{"n_layer": 10, "d_model": 192, "n_experts": 96, "experts_per_token": 2, "d_expert": 192, "d_shared_expert": 0, "activation": "swiglu", "moe_layers": [0, 2, 4, 6, 8], "n_empty_slots": 24, "router_score": "sigmoid", "normalize_top_k": true, "routed_scale": 1.41, "balance_loss": 0.00686, "balance_bias": false, "router_logit_norm": 1.5, "init_std_router": 0.0116, "lr_router": 0.000726, "n_head": 6, "n_kv_head": 2, "head_dim": 32, "vocab_size": 2839, "norm": "rmsnorm", "norm_place": "pre", "norm_eps": 1e-06, "positions": "rope", "rope_base": 10000.0, "rope_fraction": 1.0, "qk_norm": false, "attn_scale": 0.177, "tie_embeddings": false, "parallel_block": false, "init": "normal", "init_std_qkv": 0.0375, "init_std_o": 0.0466, "init_std_up": 0.0537, "init_std_down": 0.0537, "optimizer": "soap_variant", "lr": 0.0076, "weight_decay": 0.0, "lr_head": 0.00785, "grad_clip": 1.0, "warmup_steps": 200, "schedule": "wsd", "decay_fraction": 1.0, "decay_shape": "linear", "final_lr_fraction": 0.1, "batch_tokens": 131072, "seq_len": 1024, "doc_mask": true, "z_loss": 1e-05, "train_tokens": 631600000, "steps": 4819, "dataset": "wikipedia_en"}
Below are experts of layer 6 (counted from 0) of a mixture-of-experts language model. Rows are named router (the router's row for the expert), down (a neuron's output weights, with its number) and show model dimensions 0-95. Each number is 200 + 40 x the weight over its row's rms, rounded and kept within 0 to 999.
Before each expert's rows: a language model's description of what the expert responds to. This comes from a sample of Wikipedia text that the model never trained on.

# expert 8
It responds to: Part-of phrases, table cells. The word part in "is part of" and "as part of", plus half, days, years, and cells in vote or score tables.
router,140,239,231,244,155,141,189,228,239,123,171,218,153,239,146,174,130,204,179,232,221,227,226,241,162,236,245,188,187,159,192,237,252,142,179,257,157,178,218,209,257,165,179,201,156,244,246,250,222,162,115,197,223,250,201,196,184,195,238,155,161,133,192,227,214,157,280,256,194,199,258,179,181,209,216,227,212,221,264,201,269,265,151,217,179,149,170,202,212,258,251,217,177,256,171,220
down0,137,195,178,241,218,197,258,195,133,125,209,138,229,209,250,238,159,178,161,160,235,141,219,202,170,158,187,167,198,219,198,236,318,206,195,181,169,234,172,259,270,241,281,176,231,214,260,279,225,214,204,239,262,201,202,213,255,184,158,206,129,187,201,267,215,193,211,177,179,161,207,137,204,179,251,198,169,243,224,240,258,186,203,219,215,130,259,227,185,200,163,272,273,139,190,223
down1,175,116,233,149,283,193,240,229,203,200,272,148,249,145,223,230,241,248,236,179,242,169,229,281,236,263,235,190,167,190,205,152,200,223,179,275,194,221,247,145,213,129,181,210,183,123,207,156,158,184,192,219,154,239,168,193,155,250,190,276,172,239,263,169,210,150,169,150,217,289,234,219,227,264,185,247,157,191,216,201,261,204,229,184,252,185,165,169,156,146,193,171,200,264,179,197
down2,237,226,215,204,196,269,166,134,215,273,215,219,145,153,194,213,196,196,228,174,224,204,188,140,162,296,187,227,160,242,179,147,153,207,184,120,235,130,239,215,135,202,128,167,157,170,218,165,225,150,194,201,222,175,177,164,242,237,192,217,151,180,234,190,230,264,274,238,205,238,237,174,203,166,227,225,200,179,97,197,216,238,175,236,181,175,278,260,207,191,183,230,227,234,216,241
down3,158,258,213,161,157,205,170,268,267,129,214,242,159,184,206,155,160,254,185,272,148,222,210,144,226,219,95,185,257,227,213,165,201,149,235,201,188,180,170,215,172,192,248,235,191,244,104,192,229,228,206,205,216,235,164,236,105,180,196,264,165,169,146,194,222,201,260,257,242,241,145,182,201,241,212,220,224,223,216,163,244,158,211,116,200,207,153,207,169,160,247,207,188,192,254,166
down4,223,231,184,203,186,196,140,165,209,287,318,232,262,213,164,216,210,140,161,138,207,150,196,157,156,180,222,141,238,213,225,187,184,254,188,238,249,266,219,202,186,188,214,168,210,220,231,200,177,210,160,277,230,195,225,221,204,200,170,183,240,217,175,130,210,180,211,174,211,171,193,263,191,196,201,167,225,154,205,171,200,192,234,171,208,138,220,124,177,268,212,191,165,328,323,131
down5,182,102,175,174,176,197,222,159,149,124,260,216,198,186,175,266,253,222,220,150,247,258,208,189,201,270,232,217,200,242,235,218,200,150,236,196,151,113,140,103,239,273,228,216,255,222,174,203,207,209,221,207,152,223,212,214,208,264,246,198,244,149,230,174,235,185,161,163,161,261,184,289,193,204,194,258,121,140,205,252,248,263,168,225,231,243,244,249,197,160,251,234,195,230,160,228
down6,171,239,206,132,194,203,201,157,263,251,211,140,184,289,224,161,248,223,145,212,185,236,208,205,185,209,216,179,162,160,250,219,105,151,179,199,87,222,244,196,125,165,116,216,223,213,222,214,186,186,163,244,198,211,200,216,229,211,161,211,179,205,216,144,211,219,224,152,182,169,148,154,177,163,251,303,257,200,236,198,240,188,223,271,204,193,167,148,146,221,177,207,190,212,150,196
down7,262,187,195,185,210,187,195,254,175,197,240,169,181,175,199,264,176,195,283,243,253,139,205,232,212,196,180,237,221,282,212,174,215,214,151,178,276,136,233,180,216,202,227,184,159,209,277,151,158,184,234,256,245,195,234,193,125,245,212,235,103,244,157,207,206,171,122,231,219,227,183,227,234,207,168,223,260,130,219,204,178,234,233,232,166,251,208,235,206,211,176,193,203,143,169,155
down8,238,220,254,168,214,170,172,186,231,238,163,207,232,204,185,197,215,167,176,167,159,167,154,257,162,141,231,150,204,130,153,255,104,239,254,253,75,238,244,251,236,160,134,177,173,209,243,216,272,225,162,196,214,222,196,250,154,225,224,167,214,267,218,190,184,162,219,254,145,188,196,201,195,212,206,168,211,138,143,246,177,175,241,116,209,215,231,240,223,222,148,169,210,145,155,231
down9,236,266,175,191,125,156,167,268,234,226,156,211,138,248,277,197,174,166,237,240,159,194,158,198,202,159,218,287,182,174,227,247,177,202,252,159,167,245,174,257,147,228,238,151,185,232,171,203,186,191,209,193,174,196,190,223,245,266,212,234,236,212,242,170,248,171,173,177,201,266,166,173,188,202,235,227,151,230,126,200,182,201,137,305,241,261,118,222,261,274,167,265,216,212,206,234

# expert 14
It responds to: Mid-word stems like it. Word-internal pieces, especially it in Citation, Ritter, either, plus stems like serv, main, offic, gen before -ation or -ment.
router,152,228,207,209,128,218,227,257,211,183,202,186,190,207,196,221,190,150,139,309,175,201,300,157,202,204,246,247,134,204,138,203,270,222,224,250,251,207,170,176,235,285,229,276,132,251,214,251,172,170,202,185,203,225,281,289,159,258,198,186,214,150,186,213,173,131,200,226,197,195,261,230,193,192,198,212,198,222,196,254,234,296,177,201,180,232,192,168,259,174,240,155,184,186,236,213
down0,167,164,164,249,150,228,118,138,150,223,186,214,221,252,164,167,193,236,205,152,160,156,201,189,286,202,243,167,274,191,233,214,208,183,257,262,163,261,177,214,235,249,270,180,185,275,157,248,213,184,174,216,145,223,234,161,162,176,166,238,269,250,180,189,161,223,235,154,253,170,177,161,201,197,178,197,193,244,149,238,248,185,257,231,182,278,183,188,200,200,123,237,167,211,130,189
down1,191,148,174,203,188,192,140,200,255,201,156,276,253,189,252,225,228,267,190,196,243,267,226,215,255,179,257,132,223,165,228,194,229,183,207,207,204,228,185,296,238,230,217,205,165,250,204,217,254,175,246,111,174,191,177,244,188,286,252,105,171,204,108,170,198,275,248,309,252,205,244,259,179,286,250,215,176,243,214,187,169,227,176,185,205,193,257,231,235,188,231,166,221,156,186,237
down2,253,224,152,271,185,138,260,229,194,153,199,273,282,210,178,188,139,197,181,136,189,198,220,264,184,212,180,121,183,150,245,163,201,174,210,180,241,241,206,193,253,174,137,143,254,130,222,224,177,236,186,224,231,216,202,230,194,183,236,174,178,165,199,241,205,239,223,257,127,227,176,174,176,130,238,253,158,215,165,326,258,196,186,157,179,151,263,259,206,222,235,142,178,231,93,145
down3,258,152,131,282,283,234,318,205,247,290,186,245,245,149,224,252,194,166,208,251,220,209,159,217,212,214,224,222,186,216,198,163,226,228,204,178,183,200,195,163,145,222,214,147,261,146,209,217,247,150,219,170,203,160,125,236,142,193,202,212,193,233,278,248,228,147,166,189,105,177,209,133,198,225,273,169,229,258,191,252,255,201,210,145,227,213,163,273,213,182,195,159,119,177,89,173
down4,174,198,169,197,179,256,192,160,198,179,206,231,233,169,221,222,248,213,199,222,321,274,243,218,237,206,186,198,285,239,217,134,191,172,143,235,244,251,141,175,162,193,221,271,178,221,199,202,257,167,259,132,149,168,165,161,147,219,175,179,294,207,183,295,223,175,187,221,229,174,145,265,204,257,272,196,220,227,227,163,161,250,187,199,237,191,203,168,178,140,230,216,253,206,185,212
down5,151,171,204,189,212,186,162,221,98,206,240,211,214,184,125,188,246,213,216,271,162,198,266,173,192,264,248,191,232,169,207,186,206,182,196,166,293,173,209,201,201,200,167,185,199,168,178,146,211,191,201,236,253,230,233,248,199,227,122,274,248,215,133,222,198,178,151,149,296,147,205,239,186,137,245,243,161,196,197,182,208,193,156,157,253,277,182,154,195,251,144,182,201,196,214,210
down6,217,188,212,179,239,150,190,188,192,178,218,191,158,218,173,109,189,182,212,180,211,221,144,233,189,180,199,171,146,258,175,191,203,262,256,243,191,229,129,287,159,250,168,140,158,119,177,239,257,296,157,179,264,235,186,163,126,204,240,176,246,188,186,184,273,238,265,209,142,199,193,214,151,227,261,135,200,200,200,185,201,163,193,140,165,171,220,245,171,239,236,239,209,191,169,224
down7,209,207,252,219,291,123,191,246,294,272,205,283,221,187,225,204,175,274,196,225,213,231,290,147,187,138,183,190,215,250,205,147,246,165,170,186,196,227,199,205,180,159,246,225,242,208,252,291,183,239,176,205,110,191,173,171,219,146,185,251,260,201,134,222,205,162,205,189,148,160,159,146,224,204,197,274,161,208,242,157,237,222,257,214,186,233,203,244,163,176,220,234,236,229,103,194
down8,194,220,172,193,178,258,293,174,239,138,181,220,285,186,304,237,137,206,194,187,226,153,206,196,167,137,231,159,165,161,125,140,221,153,175,179,212,249,234,245,152,179,218,230,222,193,166,243,225,215,234,172,149,197,268,241,195,352,243,178,230,191,150,224,237,223,249,204,238,218,235,146,205,150,306,284,181,198,230,173,191,99,212,189,255,225,222,257,213,128,165,196,187,268,242,182
down9,220,233,227,257,166,219,148,190,118,135,132,180,178,226,122,197,152,232,216,206,135,151,179,235,152,215,206,193,205,282,178,187,208,110,235,162,190,224,193,215,229,231,112,167,236,234,202,266,212,183,220,232,174,264,210,275,194,256,166,199,154,251,197,147,209,250,144,213,234,140,223,228,159,196,235,158,233,236,219,177,146,211,252,316,199,250,153,221,233,185,135,153,203,131,301,213

# expert 54
It responds to: K-syllables and fl-. Pieces with k such as ak, ik, ok, uk in Slavic, Finnish and Asian names (Yakov, Makar), plus word-initial fl-, sl-.
router,162,214,230,201,188,162,176,207,232,136,217,186,201,294,158,144,217,198,162,207,232,203,157,183,194,292,239,187,203,208,125,206,250,171,192,214,198,159,217,207,221,128,189,182,171,257,188,236,210,152,186,174,188,208,221,246,180,204,214,175,164,115,174,186,167,212,232,312,232,191,194,200,182,201,207,217,232,227,262,177,191,277,185,168,189,173,137,192,193,183,248,193,160,222,173,233
down0,195,259,181,156,237,211,238,227,198,231,169,275,188,229,253,225,235,264,221,186,221,243,170,186,165,277,178,223,116,245,322,202,237,160,191,270,190,228,274,223,222,272,192,214,174,163,214,178,202,194,132,227,196,223,248,237,176,247,185,151,158,190,265,269,168,220,233,218,199,235,161,147,201,207,273,277,188,231,175,149,160,163,254,242,193,195,245,199,162,172,163,282,213,235,143,199
down1,161,158,220,231,194,180,208,205,223,185,237,178,272,178,167,152,151,231,196,123,130,163,193,197,221,185,256,247,188,266,233,235,187,172,171,119,257,55,204,202,142,269,182,199,238,171,184,257,199,236,124,162,237,210,208,194,247,161,188,155,243,112,180,138,181,306,260,208,258,178,245,191,191,134,189,195,211,174,147,154,155,159,147,174,189,194,214,154,177,169,188,110,176,190,195,166
down2,174,195,217,236,179,184,173,174,253,234,181,139,197,207,252,157,171,212,204,184,250,191,208,216,209,207,231,175,228,230,171,186,123,247,193,182,220,238,206,117,221,260,220,179,135,308,200,194,190,181,196,149,206,162,191,162,257,149,202,197,172,203,172,185,231,216,144,195,277,142,276,108,202,173,92,167,253,153,135,147,239,238,182,315,192,185,236,184,160,159,190,173,230,217,188,205
down3,235,192,251,181,248,265,246,148,192,249,268,207,190,146,169,249,248,127,291,164,183,192,189,250,204,262,195,192,168,138,174,250,177,234,237,217,209,181,168,189,203,75,209,245,212,161,253,251,205,218,214,221,173,251,252,214,139,177,145,215,230,156,163,172,178,122,231,133,165,219,257,242,237,206,203,211,235,215,208,223,173,252,166,196,227,175,176,152,257,165,169,252,167,196,212,171
down4,268,159,223,229,245,216,264,205,188,156,192,133,211,201,154,205,174,137,192,96,192,263,215,185,194,194,151,162,161,161,198,190,234,220,168,217,233,154,206,255,211,178,94,257,224,257,219,226,210,159,224,193,231,154,219,112,236,172,245,156,150,289,219,253,144,244,156,221,234,270,185,174,213,145,202,231,205,189,225,163,155,209,193,243,145,188,245,165,286,156,208,277,107,218,288,247
down5,213,209,231,205,190,177,220,264,198,154,55,94,186,230,213,203,200,148,259,226,211,239,198,165,122,197,184,200,176,202,268,200,215,169,191,197,158,165,213,125,180,199,181,290,178,214,218,164,171,203,271,217,235,240,243,197,255,185,160,200,192,204,159,182,192,240,238,184,220,244,184,158,226,215,129,189,189,227,209,153,156,158,143,180,169,277,217,160,261,261,229,211,180,260,181,218
down6,249,156,175,270,194,216,222,210,207,211,197,169,209,171,172,173,179,238,208,303,248,175,181,189,214,223,240,197,247,286,206,308,196,238,154,183,202,163,192,213,193,126,182,278,163,200,129,261,204,249,158,189,219,155,144,264,226,142,225,211,179,145,251,227,193,218,188,206,164,215,228,206,142,236,222,213,227,169,220,211,250,212,182,198,249,127,168,148,282,191,185,216,216,197,160,239
down7,221,202,202,204,234,235,208,154,259,216,132,257,174,184,189,219,273,204,164,258,215,256,222,231,212,183,161,240,230,167,142,200,173,209,165,204,119,280,198,177,260,208,218,280,254,215,217,201,265,255,275,223,120,213,189,205,261,223,182,212,110,149,227,262,226,194,148,205,140,221,162,187,190,166,158,214,204,230,118,236,233,186,169,182,205,235,216,152,198,142,114,180,225,185,136,185
down8,194,222,225,214,103,238,149,242,278,271,148,194,213,248,228,198,179,114,242,139,229,164,193,162,218,209,183,274,276,172,158,212,168,128,176,325,194,170,173,233,215,208,150,218,135,176,188,223,130,166,190,138,123,174,127,246,225,242,220,225,215,218,198,216,198,201,211,240,234,145,198,194,184,199,143,259,215,194,167,204,191,226,175,252,223,236,187,190,184,124,126,194,245,159,236,173
down9,218,264,197,154,154,172,90,209,158,172,184,205,178,163,194,257,181,193,247,223,262,145,233,118,215,210,211,202,223,121,184,174,183,207,201,201,160,248,229,240,244,316,152,174,175,243,175,168,168,239,199,155,159,154,227,189,245,167,154,167,159,237,138,172,143,236,282,239,228,195,258,203,99,131,169,129,196,216,266,165,161,258,204,216,242,238,207,228,183,221,208,167,142,189,238,204

# expert 32
It responds to: Numbers and dollar amounts. Spaces, digits, dollar signs and decimal points in income and sports-record tables, plus scattered prepositions like to, with, in.
router,136,235,235,243,152,141,189,228,241,122,177,216,145,237,141,176,136,202,178,233,221,224,225,244,163,240,246,185,190,160,188,235,253,142,176,258,154,175,219,208,252,165,177,200,156,248,244,252,222,165,117,207,217,250,199,193,183,194,234,150,163,133,190,225,213,151,279,255,189,205,252,180,182,208,215,228,211,221,266,201,262,264,151,216,182,145,169,205,212,255,253,214,175,259,169,226
down1,181,176,183,197,200,180,197,163,193,153,201,183,214,263,300,200,257,225,262,175,153,119,168,147,171,210,183,282,170,177,199,197,110,214,241,197,222,162,148,189,191,183,178,230,188,119,178,224,205,266,136,239,138,169,181,130,209,187,169,239,220,149,116,196,222,211,246,226,206,213,193,231,212,232,242,126,228,230,173,272,200,129,226,100,245,233,187,217,168,188,243,234,183,180,203,171
down2,172,160,176,214,153,255,170,200,189,207,201,170,200,224,182,102,211,198,150,143,224,271,189,241,189,179,203,259,137,203,255,201,243,184,217,132,149,150,205,227,214,239,216,180,204,188,183,196,224,180,229,199,231,186,208,202,213,189,150,133,179,202,165,184,218,228,201,165,205,186,234,200,140,164,255,272,189,299,202,199,190,203,158,126,137,200,205,262,206,217,251,143,212,243,218,171
down3,211,140,300,121,208,202,271,169,233,201,203,229,193,262,116,189,173,237,173,207,209,187,231,157,253,184,211,142,259,185,181,155,183,210,172,127,222,237,175,203,243,266,212,160,229,88,210,256,137,141,266,218,205,221,238,259,173,184,148,214,177,166,213,163,136,206,212,179,220,239,254,225,228,200,257,234,209,225,182,234,252,216,220,197,199,242,200,132,198,226,240,188,136,193,177,245
down4,191,147,245,263,154,167,193,181,216,223,191,208,190,180,173,173,210,226,171,246,184,251,167,168,222,187,188,248,214,193,209,150,238,183,249,226,248,258,88,189,223,259,181,201,152,133,149,256,231,183,106,254,208,167,274,276,261,263,173,207,203,180,178,166,163,189,150,141,169,221,192,182,193,231,181,230,161,164,228,206,263,181,222,272,137,217,179,216,215,241,200,234,204,228,211,209
down5,196,225,174,212,222,260,245,188,222,184,129,225,230,151,165,199,132,217,181,199,271,165,202,181,137,151,206,199,249,169,251,136,235,256,146,149,85,171,190,233,228,252,163,213,177,207,192,181,199,198,268,221,212,145,186,142,278,193,162,273,269,193,298,189,181,143,155,191,160,255,192,200,199,180,243,213,234,168,213,231,210,175,271,198,216,187,235,169,195,217,207,197,171,200,227,218
down6,168,166,129,133,220,199,212,238,186,196,159,176,207,206,206,202,167,244,166,205,174,167,176,152,267,150,246,205,163,189,227,261,268,148,239,289,216,116,230,194,242,191,247,166,215,272,154,157,176,163,151,241,212,182,206,171,228,164,188,230,225,182,153,206,179,284,243,225,254,190,181,199,189,157,178,236,176,167,175,206,169,213,178,175,183,202,160,219,264,201,250,225,215,288,174,185
down7,277,231,178,180,176,210,204,105,211,218,117,186,216,181,223,222,149,204,127,233,224,258,207,259,133,192,247,190,233,221,139,199,121,226,87,182,189,191,208,157,213,187,151,202,180,213,217,251,253,196,108,216,278,193,229,191,214,206,210,230,214,146,234,246,206,232,174,162,262,168,168,202,146,186,213,133,181,176,146,182,248,243,246,158,217,247,204,205,128,170,120,154,222,216,208,190
down8,162,223,245,178,194,186,186,229,187,112,205,233,183,215,163,196,165,212,128,223,276,191,208,119,201,247,178,218,220,149,139,199,146,175,209,308,282,185,176,225,231,212,207,215,157,217,177,252,170,173,207,250,183,189,199,246,242,140,229,199,196,214,163,148,141,273,163,287,209,172,253,186,215,202,177,226,160,201,175,190,201,191,210,195,221,208,187,256,201,183,188,197,175,107,213,199
down9,236,134,229,240,209,211,195,210,196,184,220,145,239,215,183,197,220,226,286,202,188,175,282,273,186,141,211,200,253,236,158,219,234,232,271,226,130,207,192,190,219,196,163,215,206,127,214,208,185,184,260,184,209,180,258,165,202,235,121,180,194,218,271,186,120,130,230,116,176,186,110,190,170,209,132,220,105,135,225,255,211,181,196,138,195,202,229,240,159,171,243,165,210,126,227,261
down10,189,187,153,144,226,189,218,209,249,214,199,248,162,229,173,182,228,177,176,186,187,285,223,215,226,174,195,160,145,197,223,212,202,240,212,213,147,221,253,207,257,182,211,170,279,193,153,156,91,129,170,210,179,216,153,196,123,161,176,189,167,245,194,272,201,191,206,209,239,161,220,182,138,126,193,211,145,210,264,163,239,230,142,259,264,138,215,185,214,280,183,188,310,192,226,194

# expert 26
It responds to: Letter L and accented bytes. The letter l or L and J, Cl, bl onsets, often inside words like Unlucky or declassified, plus UTF-8 lead bytes of accented letters.
router,195,219,176,209,211,185,198,201,269,158,191,119,207,192,219,221,152,227,232,276,243,234,210,239,224,147,182,195,247,215,239,198,176,185,200,200,245,237,191,220,208,196,204,165,169,267,148,203,191,211,187,180,175,202,281,224,210,211,204,140,185,179,259,190,244,131,174,155,275,145,204,213,299,290,173,209,164,254,224,163,161,222,192,125,122,182,258,258,202,180,146,170,212,230,166,237
down1,179,156,251,190,174,232,180,213,175,189,213,152,161,202,251,226,221,171,203,250,201,242,198,180,253,202,130,225,171,218,228,217,182,230,149,234,189,117,188,206,223,154,190,147,258,144,137,149,192,172,182,188,281,176,207,189,193,241,188,261,196,276,248,258,249,162,272,144,124,207,156,217,240,189,166,201,217,182,162,234,166,248,160,176,246,105,236,273,237,226,221,194,120,231,232,168
down2,242,231,179,226,203,179,273,203,215,237,150,142,211,206,169,153,215,170,154,208,142,189,203,254,202,213,305,191,228,215,178,247,250,212,265,177,168,246,167,143,220,240,154,195,215,249,231,188,206,189,230,229,254,223,164,233,233,165,101,168,193,156,237,199,178,208,187,241,218,186,169,231,204,232,221,227,204,236,240,179,272,135,192,162,236,166,184,226,169,202,162,114,131,216,174,233
down3,180,195,179,200,232,177,199,192,137,212,263,229,211,207,195,215,186,183,125,194,245,202,208,206,251,268,154,218,255,267,181,162,218,246,178,145,211,198,165,173,202,175,194,142,243,261,197,139,257,172,224,229,261,172,203,268,234,211,285,185,195,216,208,253,189,184,168,241,161,183,252,290,161,278,253,155,259,181,244,150,215,190,254,171,258,207,233,159,139,249,267,191,177,170,161,204
down4,192,213,159,215,266,127,199,167,192,223,214,198,177,256,125,133,204,185,156,189,101,162,328,190,160,238,192,161,239,163,261,159,179,194,177,241,194,226,223,159,177,238,230,255,220,258,232,216,150,152,99,178,236,216,230,242,160,190,164,158,215,148,184,223,201,179,224,219,235,132,213,224,213,235,174,165,214,235,241,173,189,292,185,260,189,222,255,217,207,180,135,237,145,177,199,250
down5,247,210,241,201,132,167,170,189,196,146,274,260,168,266,127,210,231,277,236,232,175,150,229,203,238,184,224,249,197,185,151,262,177,194,130,240,255,178,236,273,220,217,259,167,149,132,189,237,213,148,206,151,209,179,189,141,175,173,133,169,189,131,330,165,157,238,191,211,175,189,206,207,155,179,209,286,189,222,227,173,246,143,193,217,166,192,204,209,229,267,209,165,226,285,253,184
down6,180,226,176,145,215,227,260,194,176,217,90,218,234,230,190,161,150,247,209,153,250,239,118,201,208,123,181,156,207,175,156,167,168,177,164,235,176,217,201,180,183,156,227,187,167,315,317,195,183,180,204,236,223,173,163,277,178,166,221,153,186,207,212,198,152,258,200,238,151,178,228,203,219,138,261,189,171,125,194,188,235,214,199,213,169,223,235,218,210,192,191,136,201,204,145,234
down7,241,180,181,159,179,238,184,189,230,192,131,195,188,220,180,178,232,207,223,188,190,180,261,175,228,179,199,181,160,173,173,217,170,236,192,174,170,158,265,159,216,192,162,214,251,185,204,246,182,189,169,141,158,120,234,154,174,176,206,187,177,209,255,161,189,213,153,205,203,281,144,141,228,187,160,177,239,192,175,108,247,179,194,250,227,175,196,242,140,229,191,272,238,236,206,279
down8,254,173,266,138,160,200,188,165,149,230,195,142,149,241,165,149,172,207,270,131,214,192,213,203,254,282,240,186,223,247,210,248,193,182,217,236,179,191,195,254,236,189,192,261,182,237,218,179,151,167,211,199,220,163,133,106,139,107,141,228,255,175,189,192,253,121,196,189,234,229,97,194,215,243,230,152,267,205,214,217,216,238,163,218,207,235,189,173,197,240,249,218,226,254,230,141
down9,87,184,278,173,192,209,155,170,148,172,261,178,119,176,251,273,216,236,252,151,145,182,210,178,216,249,207,184,213,168,194,100,142,209,273,253,196,243,301,260,205,218,215,174,204,244,215,177,208,203,188,274,237,265,209,237,188,176,175,223,110,113,267,237,226,145,171,188,238,204,216,180,205,139,186,198,123,275,186,211,147,243,298,177,219,266,298,194,223,261,203,170,207,194,186,237
down10,180,218,179,202,160,180,191,242,232,217,221,129,185,198,241,185,232,207,235,210,207,274,172,260,199,197,195,127,257,236,166,212,254,215,195,177,229,116,208,254,218,204,189,211,190,189,256,232,249,208,238,137,196,192,254,199,221,222,169,222,210,188,243,206,230,169,185,174,218,145,235,146,207,140,155,185,220,205,167,206,224,134,185,216,224,191,226,220,160,211,162,250,181,177,273,185

# expert 37
It responds to: Percent, the, commas. Percent signs in tables, "the" after of or to, commas and fillers in place and biography text, such as 100.00%, due, Born, New.
router,138,236,235,242,155,141,190,228,240,120,175,217,146,238,141,176,136,200,179,233,221,225,223,243,162,239,245,185,191,160,191,235,253,143,174,257,155,175,219,207,253,166,179,198,155,249,246,250,222,166,119,206,217,250,201,194,183,193,232,150,161,132,189,224,215,152,281,256,189,206,252,180,182,208,217,229,212,222,268,203,263,265,152,213,182,147,168,205,213,255,254,214,176,258,169,225
down2,206,204,214,158,162,179,224,188,231,317,141,208,190,217,319,193,273,229,250,229,203,230,208,163,232,153,179,170,227,187,258,224,186,194,162,225,202,170,122,178,194,194,274,103,258,233,209,273,173,189,106,195,232,160,190,194,138,204,222,127,229,206,203,261,198,189,222,226,181,179,266,214,170,147,131,195,212,185,246,242,190,224,213,220,187,242,140,214,270,229,169,154,169,148,154,117
down3,258,206,249,261,181,207,183,159,181,167,263,243,198,140,251,225,239,172,233,167,246,249,246,185,158,223,205,245,213,193,198,181,251,222,144,236,179,174,150,173,152,164,250,168,219,230,231,252,197,144,140,163,221,192,269,255,214,183,232,189,198,220,211,127,270,275,252,149,196,181,179,129,159,174,218,218,147,273,229,185,204,186,274,101,115,273,152,184,178,163,195,217,201,194,153,196
down4,200,179,183,96,268,164,133,167,213,147,221,158,183,188,114,202,156,145,181,149,176,124,238,110,168,101,253,183,232,145,225,190,212,253,230,231,211,221,269,157,199,239,155,159,165,231,215,151,195,264,176,130,167,225,209,210,221,196,199,204,209,193,206,195,222,151,130,131,183,184,175,139,149,137,191,214,163,192,206,262,184,200,202,152,212,148,244,195,254,203,208,175,159,141,178,255
down5,229,235,279,186,278,233,232,144,219,193,245,186,150,191,239,176,173,143,173,244,258,186,187,170,211,209,253,296,185,167,225,184,200,216,152,180,129,225,171,119,167,174,216,247,161,174,105,217,147,176,184,253,215,121,255,200,204,180,230,179,171,163,193,193,116,191,237,191,217,261,185,196,142,311,256,145,174,173,201,233,173,232,264,192,207,221,272,217,217,217,202,160,162,134,233,202
down6,139,250,243,238,256,206,232,236,194,224,275,178,129,228,242,205,211,121,226,172,231,175,217,220,93,182,190,205,236,210,163,201,160,175,206,240,228,287,242,182,196,160,168,219,212,188,245,238,192,238,137,212,158,215,187,253,191,130,175,179,219,158,236,182,242,218,190,274,193,240,172,208,114,175,199,125,208,194,225,185,268,223,109,168,195,299,217,106,228,218,154,102,184,169,199,221
down7,194,165,239,204,234,235,285,148,198,180,151,203,257,171,225,165,151,185,222,198,180,238,222,183,163,195,254,234,165,165,228,164,189,154,186,275,192,166,295,255,310,164,175,248,289,226,136,275,164,179,205,180,154,197,169,192,197,178,165,196,169,225,254,208,132,172,140,153,247,156,189,265,189,244,235,178,278,110,199,185,130,216,206,191,228,199,241,166,160,195,271,248,236,220,222,186
down8,168,123,143,181,190,146,162,216,167,192,209,193,97,216,180,199,178,173,256,193,238,206,112,173,257,172,227,138,232,248,277,220,242,192,219,243,222,201,212,165,164,255,227,193,264,161,242,208,175,175,242,284,179,219,260,135,211,217,179,271,164,213,183,157,191,168,186,245,207,215,245,164,233,203,181,216,151,136,207,190,164,166,166,211,192,190,134,171,215,212,159,246,242,229,261,200
down9,192,231,283,262,190,192,222,244,224,187,189,164,137,245,280,180,174,280,184,193,209,175,183,142,249,163,201,197,263,156,242,222,241,209,239,203,210,212,153,169,169,248,134,193,218,153,224,179,224,231,248,196,256,254,166,229,113,197,161,236,256,152,166,126,198,260,207,222,215,115,199,170,212,233,222,175,174,165,182,223,169,157,129,164,239,225,203,192,179,166,217,226,131,229,262,155
down10,184,203,168,280,207,207,175,199,223,232,180,166,218,259,184,155,163,189,141,235,153,173,282,131,184,191,165,189,208,145,169,237,201,191,128,189,218,199,237,156,215,192,120,204,247,225,189,266,187,191,217,161,208,183,204,239,188,254,173,201,257,130,208,210,200,242,189,239,205,172,137,211,184,217,198,168,151,141,233,158,150,169,155,233,158,288,200,229,193,199,212,221,157,126,161,244
down11,143,171,197,293,236,333,243,153,217,197,218,192,175,201,222,157,200,223,171,204,205,202,269,235,234,183,260,218,181,189,240,262,171,232,218,216,192,207,222,211,249,178,163,200,194,175,180,146,244,199,229,200,170,227,99,257,214,157,243,216,222,179,232,140,252,219,146,125,206,171,199,190,170,256,162,181,232,153,247,225,166,218,198,259,249,187,190,211,239,175,166,260,215,236,111,237